Weights of a small mixture-of-experts language model, trained from scratch on English Wikipedia: 14 layers.
Below are experts of layer 4 (counted from 0) of a mixture-of-experts language model. Rows are named router (the router's row for the expert), gate (a neuron's input weights, with its number), up (a neuron's input weights, with its number), down (a neuron's output weights, with its number) and show model dimensions 0-159. Each number is 128 + 24 x the weight over its row's rms, rounded and kept within 0 to 255. Numbers have three digits each.
After each expert's rows: a language model's description of what the expert responds to; "mostly gets" lists some tokens that are sent to it at least half of the time. This comes from a sample of Wikipedia text that the model never trained on.

# expert 40
router:125145152154159121133123124147106138154115125126154111146130110158133139117152096121148105164125109085131118100137108154144135142074083127134127133141123122044147139150121125129135112118171133140133151146120177170125141136137130132116141094119131116093157092106118107091126134159166149137086122140109163174148153121132117165115164060144137106135118094127138135148148149129094133071104148139062145087112135127127108135126129125149131138098060106136084142147140160174131136123142089
gate1:129128159120160158116148116128142127089102127113111156173131136190106066159128125138130129114129068130115108099131110180121128124127136069122125113095121127092128119129106061125108096128117138118149133135137151103129127126108129131133134120132122133126124149134169145142113181127118089138134170126221129128126158151133131125113134106128139166129130128119065177142087166112097132141092127142118110143156129124110128123125137129132107120125141084088120117123120157196119143107082157
up1:125132135138126127070163141128066146134114111092127096128114124148163131124127142130199128134132126159125184123157121150142092151129127117129133128120130128107128130117103135155094133126122125125145130127123061126150113127074117145117165123125133123124100128120112125214135138132110108133132096113129120164128128140127121073104089130126111107140129136157135128175128116128123116130147061143090128104129129130139095128137180129104021126126150165123133115129130125192121134127133155
down1:116124147164143127114148085128147135135071122214112132144097118101132147130130112133169193130057103123121131128150134132123149119043127119120125144134096147117150109155168124131105125132138124142120112139075136095138123133148103134187135171108137134125123134135117132160107139127162128116149127116133138154123136123073114134109117174058122126173129135142164134139099155136135155113127123099130112107157141136138112123128137128129146125114198119107160136115120133119175131089131125
Word-final ter and er pieces (neu-ter, Wri-ter, Car-ter, Ve-ter-an), plus ordinals like first, second, third and numbers such as 3.
mostly gets: "ter", " second", " first", " engine", "–3", " person"

# expert 31
router:149161144149105126122116115157066103182135145135183125130153147143136076099143108117140125138145129124134158119147092138127139131128103137101094152109131119114154081120111140157146104136131122135127153091124156140132140114096114139113127108109074203091121171117202124129116113144153133112123152104089156142089103101127089193119146128133130103140106147134091107112098135147138151149119121148147155134142133103150141155147123108130067150100146095125129142167105118101140145111135158
gate1:127136137126131106129131119141099103128132133120131085130124122124100132156150139129129146126128125085107124132109135143115128125118098149105126175128126135137157103138093126153129064128128169129140129154191128137128136094091124116110124116106109132137132128130144136140115094151171091143111127120165137137158129125171168184137150085143131116142099118060137132112159144087137097059033129129159145117103156128130146130123130126178130128125124123100045163128142128100174129122133123
up1:128099174148127126129132137126122124111102102127086127138114133130112130124159076096126140054186122128139160128123063128128128132125103196109131111129126164133129127118111132192115126087126129153078089128129163134108157113127137150133127129119158143129111129130210124129136128119161042122112108112135143144147116127132138073154129129109133136124139112129070135127158123127129120123098135133134132095129139125099155128138128128195110129100121135104191123111127141129115164128134136
down1:106101093127106139128149125112116132111123068153159127139125041140111193169144153129143118122128129126128129126126117121130127100127129125061136111131098110200130117131129131080117115128091126078130159170128128150088136119127128112129115083131124119155111163130139130159122191104128116150118123125142126128146125153204144127112117129121159129128134150159149093153091131153157129087129050139145149088127181140124132124130120130138141135132137130085102129135134128129125114105122120
Pieces finishing nouns, names and titles, like -ist in Communist and fascist, -der in Frederick, -unt in Viscount.
mostly gets: " January", " February", " artist", " Port", " director", " Democratic"

# expert 20
router:159135106132129127107126103167138124146123123101142150130121152112148084127120173118114127159143141182103134135151119135130089113159141148180136114157134129145165145131115129142138151100141142159138117119083080170120082136115146093132135138103091118136114113142127134158108092147119122100156111133089095158131145118129091146095078140149104164130109115140102181133078127089100153094151142121097077140145102107170105103153166144170175145158123099136166100119100135117127114162134140
gate1:130127094128103131125139130124130152053126128127139129126181198096139114128075147136128109137110127172141129129136146148129135132100127124131085121166128127133107179127128128182103107130129151127119100112128132129132114162134084128137181126199129117128127104125134126131128142127134193136092129128125130125136127129166125128123127097123134199155133127129128125131127137170128125119054153086128128158214115106123140137129134127128132128136031109132136132132135131134128129124128129
up1:149128154127161130117134119135127122123122139128104124125168129155136135079157126089125181126124147108133128125126130093127132136202120126125108134091119134128215036132088101095147172139154107146132101144091120116136128131125193141136120194117124128132133162133128134128160113130128119084130169173173134161138125138075140190108129120128131124153110109128128129116135128104128123130195126171134126095112138168148112128128142137127124134129142119122127128161128122142121154133148129
down1:127148127139127137134127126115115125132128123153127101128101090127117125128134109127104130127139128105128132137127044129167128116121125125122126188072128119125143078090131087187127122122127132133130127129165123128129126040119127138113145139085097126128140176131128122120129128129178136114085154165157135114128106146090156129122131148128125090124128128128150170113151084130154125127130137140151113082055155193131110122129129125082128128130195128097080128130179114120134129107110122
The -ed ending and other verb-final pieces of past participles and -ing forms, like Established, visited, located, constructed, closed.
mostly gets: "act", "ted", "pt", "born", "ed", " found"

# expert 47
router:156079163177099123131133142148122118106110156128115130146095123138151112139162116081088123136161126151157161150133088104141144106125095123129136145148161135129149125138135142120154120113159115126118170140167132090149102159132150103147143168147155104090092088132101147152130168149153107127106117157135150124085132113129113086161124140127140100157112164150092116077100152136133160142135123143099135129145097153148080155097179129102142130133110161135127071081168122138113130159139093
gate1:121138124149121127129118113110141121160126129180115128128143128129123125126127136124223088131127126107156134130089087092118132143140134099121147130158110134112073123089119076120128127115132132159130127126125137097155152127118082131152150128100138078156114100125155128135136115131129128128067129127201189128159139120126154195140126115128129145129134135144161131124116121102124117152219127117127102130126120115216121126124129120128112128142131102131125103139104125123123133130143068
up1:113140128130132130128125124120128125122130130125125127079118126151117113200123130241147095127138128124130135148096116073146145139127106124095149120179128128126067123103128081128134123102126145118150117134102120099129127124119124123139117127111138104127115125124179128160112128078156125137103108129156246126163138122113121147122128121128115124136135132126146144128110112124126129134145132111125084139128101130132192134129137122127112113127143129128128059128089116108153150130179088
down1:120126123100129112117140128074128079122122132135128123121115090129134129128119109120095129133107128139135129155180113136112128172128110129128132070132132130145186140107153117192131131121136111124141158113134126128131147064156219116152179110122081114147116118123128154128128059123150129155068121069129129105120126122135135134121142129147133134135140161149126111125126081127152105145122047143128128119162111151136151108120127136131137125130109106189105163126110113128104170138129142
Hyphens and dashes in compounds, double surnames and score ranges, like married-couple, Haylett-Petty, 20–6, plus slashes and prefixes un, sub.
mostly gets: "–", "/", " un", " sub", " Un", " p"

# expert 24
router:167113164146134134126157130159148151078146097108145146149111113122132114109129147110093108099168132160137151126137150107146148091131107120124110108135128153138150148143138138113150148115126101170155163136080138103155151125100117090122165122129142136074117186115060142136086161117151115121142123112121141176145145116146100145128148086103122100144128115128099145200110129083161168161115114116117103139125144119156182155127142147141164105161142148143144080139099149124126137103150122
gate5:129115115138131137130125127062126123117125249124133093127136116109147130072148147065128124133122113126126152126098193127114134127129131136101122112047128121139119122142129128127136129172130127100124101123083130128125129130131138128184128107166109137130166120157151159118125113127109127126149131188130118117119135185125133140156137142141133144115159131141123170164130130103117122137129143116096126129154109127149123117079131130078110145110133115051133121128136121163119109138101118
up5:129135141133129140129117148127207149128255129122149103116118125189133113126127118163134124131158112123128126151138108108131146128123092151125123128130129123106124123129136141175127130133130144119127139114119122155133128122095129097123192155128131127101134155144126085135148124138130150162120134135124132126131199124081142117126135129129128011127143134127118119135073132128127143128111124128094126067142165131126129132128132132122132122106174131123136154138134132130127119122127136
down5:133129114193130138128200116123143145143246120146127117129126127127139125129135125164129129112130157103131140099128126132115130104129161087126191092145140149098125126146144164104149133164140125128143121139107130101204158144177131141135148128137106098144110128135155065131124146133120125127138128109115128155098128103171159168091120126128113128112087129162181141143080134136116132128127090125126128134104126133130128155150127137129116138080138133126102128173140141115130130088142120
Single capital letters, above all T, inside acronyms and at the start of names, such as IA-T-A, LGB-T, GT3, T(rowbridge).
mostly gets: " T", "T", " H", "H", " Ha", " Ch"

# expert 14
router:126127142135112116106154174113130131183119126111144133128124104115125147169117129160118145095168130132151128174112142108134137098115125111131156137162127147077171070122122138094085137134172149132141127164139138131140124146112129144120125102117108175123151156153180141127128137113087071091176097091110186098098171108138145115103134145131095110159130123121106154124143116087166139112132186127172126121130151139088158153138124081100159146123155115134119151099149128129130112105119114
gate5:129132127135134109127178130137131126132089078107152128126133123117163129128129133134146115137135136057118130141110091130127141133121126164094128117129119064132134062146067124129124122126137126127125114107128131112193137194136136134127096117091141141127121142165123176143128127145107157154106128132165127124084131017118127130116129128125132129083122111085126132115128147128127143129166129132188076107092113139134127134133131130088129128129118165149128111129127126134124128127065097
up5:168027134132128043120130106139161120120073130126148130141160116113159131126129122120177148101173123115138120162124220124138128123112131128121179130104082112126130094174128124145119119123114145128123062143128113113136127175129146138069115135124123132130126128133125149135118128133123129129113105123124099120130131141128127070127133114129114130123134090083136127150140130108127167109129124140101125090064135127062129115119126180108114132126128136128127125133129135129115128139135135
down5:122141133128128112116127127116162076141130120163143164127085126128131091124127140119125151065132142220091130069121127127112141137152115128128062149137136127102129128128182148136161125153129166147102138130132134143101126128150128146197124120119135136124128141117127109131128129150105110191125129129123133135079157135119131141143126131127119156106121169057119160140141123127060097107135129116139131183114115126131122152157134133081156079131134154119127132153128125142127107131129069
The word piece ic and its variants (tic, ric, lic) inside words and names, like Ethics, Jamaica, Connecticut, Electrics.
mostly gets: " c", "ic", "tic", "ric", " United", "lic"

# expert 10
router:144102110144172116146195138115117105127056115118098086120113113135133127111104123088137138097139085126128148085120180101144141139146144118130094109140124117118161157147130134125109153136102098109111098129106115136108077165144120106129148155120126094099196089123089160152142143150103165122133107104175156100126156097162148097168106111114110145146095078148101114155164105108113128116136128133165156101116131145097122124139118171132092137123150130115122108130126138153119144131156141
gate1:064127128126149127101129132127136128124124128118140127108129125125135122111151131127130109133120092122124167117133127118128144128143123127113085118074131129127142128156121128135066129122122105113113084134127063126126124136129127126255130128063137147118128132145157184117111128129142123155144126128134133128173146101120137127204127164121140181139067126125129134114126126120123149155128171074119117128094113143106112147130152125086129136101132123136131078129110126134100130132128131
up1:105135115130134127129142145128128128137128148098134137131196101173128129128122132138168134081205075123119127109129128169130128127121115131128128129086085128134129123128134152118120141129128103099125085182136123130123137146150102129158139149086127132097142159126107200189116123120169147125138122127129155130133135131131111128134089128132139243115120113128141123147123115097136130166139226121192124128128132125125129129128138126127118146132133148143127122126129129103139130119128091
down1:142115103130128125158135121128143100142129140176144131139128127127130113108132138128176132127177131233154157126122126125147131128128149110092129123183127123133127117143146128144123167129107101106173129158123193129109125134126140145119143047141087141143123127145132127130138146126140172096134119136130126136115132128141164185147122124073147124109124084144106135111085111128205088120107065159143127127127128117161137165192129139130125131112127159123119126116149119122131100119119125
Word-initial B, b, R, P pieces starting names and words (Bo-th, Ro-b-inson, RAF), plus the word part and prefixes like sub.
mostly gets: " B", " b", " Bo", " R", " part", " Bra"

# expert 42
router:146108095119163109107128129154105155161129126134162123165170141120134084119126117152132144147117126102146123113139175139138158156156116130138085123131102105069153151119128149154120094147133146101124145113175155129119109132109148138102122143125127149136125185111108101151084160093098156154105119083114097124162132135134136165091106089120163128156102140086116133166104128142139132113146102118111158082134092103179108153149153122101122158097161095113072173135139121155146147154117136
gate1:150122099128197127163118120108185125114130132140128127111125146134144095058128134127129133127092163159127130118130134124087142169118143149092133135134137109125098128186111134155102132124123130133129143115161131031118082127103133130160129128129203126095130145126129127130129131127143128122139128129128159128144126108149205088139118143118145148120142120052107190113085128126126148133091133122097147065132155131129125131132146144118123162129164128128129128127139134137097128127122129
up1:104180123104126128120119127138111096128116137127130198160128166067127128106130126129129131111117089117129136121109127156133140043132094085146042137124115146117141128110154115086119127150128126100094112131123126163166130128130128089123142139127089137151126118142128130130097129118082127129140137125138115123131081133114130139126147106162121128143138133142130052171218127112128080127127112111130129157123123120146077131073130136137129129128080128114135094119156128128123135125150126
down1:134130124102128074122174128109134120107147143121135037171126121153141122140128142116107129133128148102125134159141128126138128137127207146123066127113140126135125129144157124131185131127091128104129197125087145152128124124136140157117135174125147156124133137128128133100118126114160118211131148114146127133128116128127138127124120126135129128144145131128127130129128143128095114109139131152156116092107125131139074122097141148105133108128148218097132116127131104131061129127195126
The suffixes er, or, ers, ner and der ending words, such as Entertain-er, educ-ator, togeth-er, West-er-n, Un-der.
mostly gets: "er", "ers", "ler", "ker", " player", "ć"

# expert 0
router:146147104123089135124159137129087156122133142145118096134152114109146114157112113157121142116100144077137101130153133121104126126121104126108132151147125091139110166115141129120158122109142186148121154130094130156131162142131139127133149074162098124118079107146109093086090084111149121116101105122084076091142104135132134113132131137165121117094145163083094142138120108147135137143132118133159161134136153168139173135113092110084146141202164122144117170134187092143140135112110133
gate1:136127117117120130124084092121146156138125137087116132075115078129128119107139127116139134131135138137127137143134114111128115125129136187126115166128131125145158103115146127121115126128126126126138101135120127140144090128162157143125130156064069128189122126060118128152114121125124117126126148128104134132128125127134128158087149157117134208167125118155156178145132084093195173134124110128102078099143138092127122130128128131066086154171117128089100128103158132114127130111098105
up1:092108141156124184128147150122128128128121128130131110128129189089109127153141134163127129129128125192104132121129143128128137192113128127120122120128128126102130156128127127143213099126128086127126129128130129100125154128090128129139117083156127132128139129129181129159151121140128093198109127127123092154161128064163132128128129122131135113132124128128101102128120138149129138122034128127139143128127124185114129141128129128128135117132124127138131125131128124132049094209128164
down1:118134116158128167143109100140161176127120109145130152154127125068129144119128143086128126114102126130131181115093159126129132121130132159125134115150117097127132124102106126126134164212129123146096122141146128108126115121084122147127120126110110166100238128132127138127128118187092133079133127118167123131128183120127133133132124080132101113128111123127129096121158130122128159122128132128092156118138135110155127127128119129125123129128125129117123007157128128124124129137134127
Short word pieces inside capitalized names and words, especially after M or Ma, such as Mis(souri), Mur(ray), Mar(cel).
mostly gets: " re", " Bur", " dis", " f", "See", " most"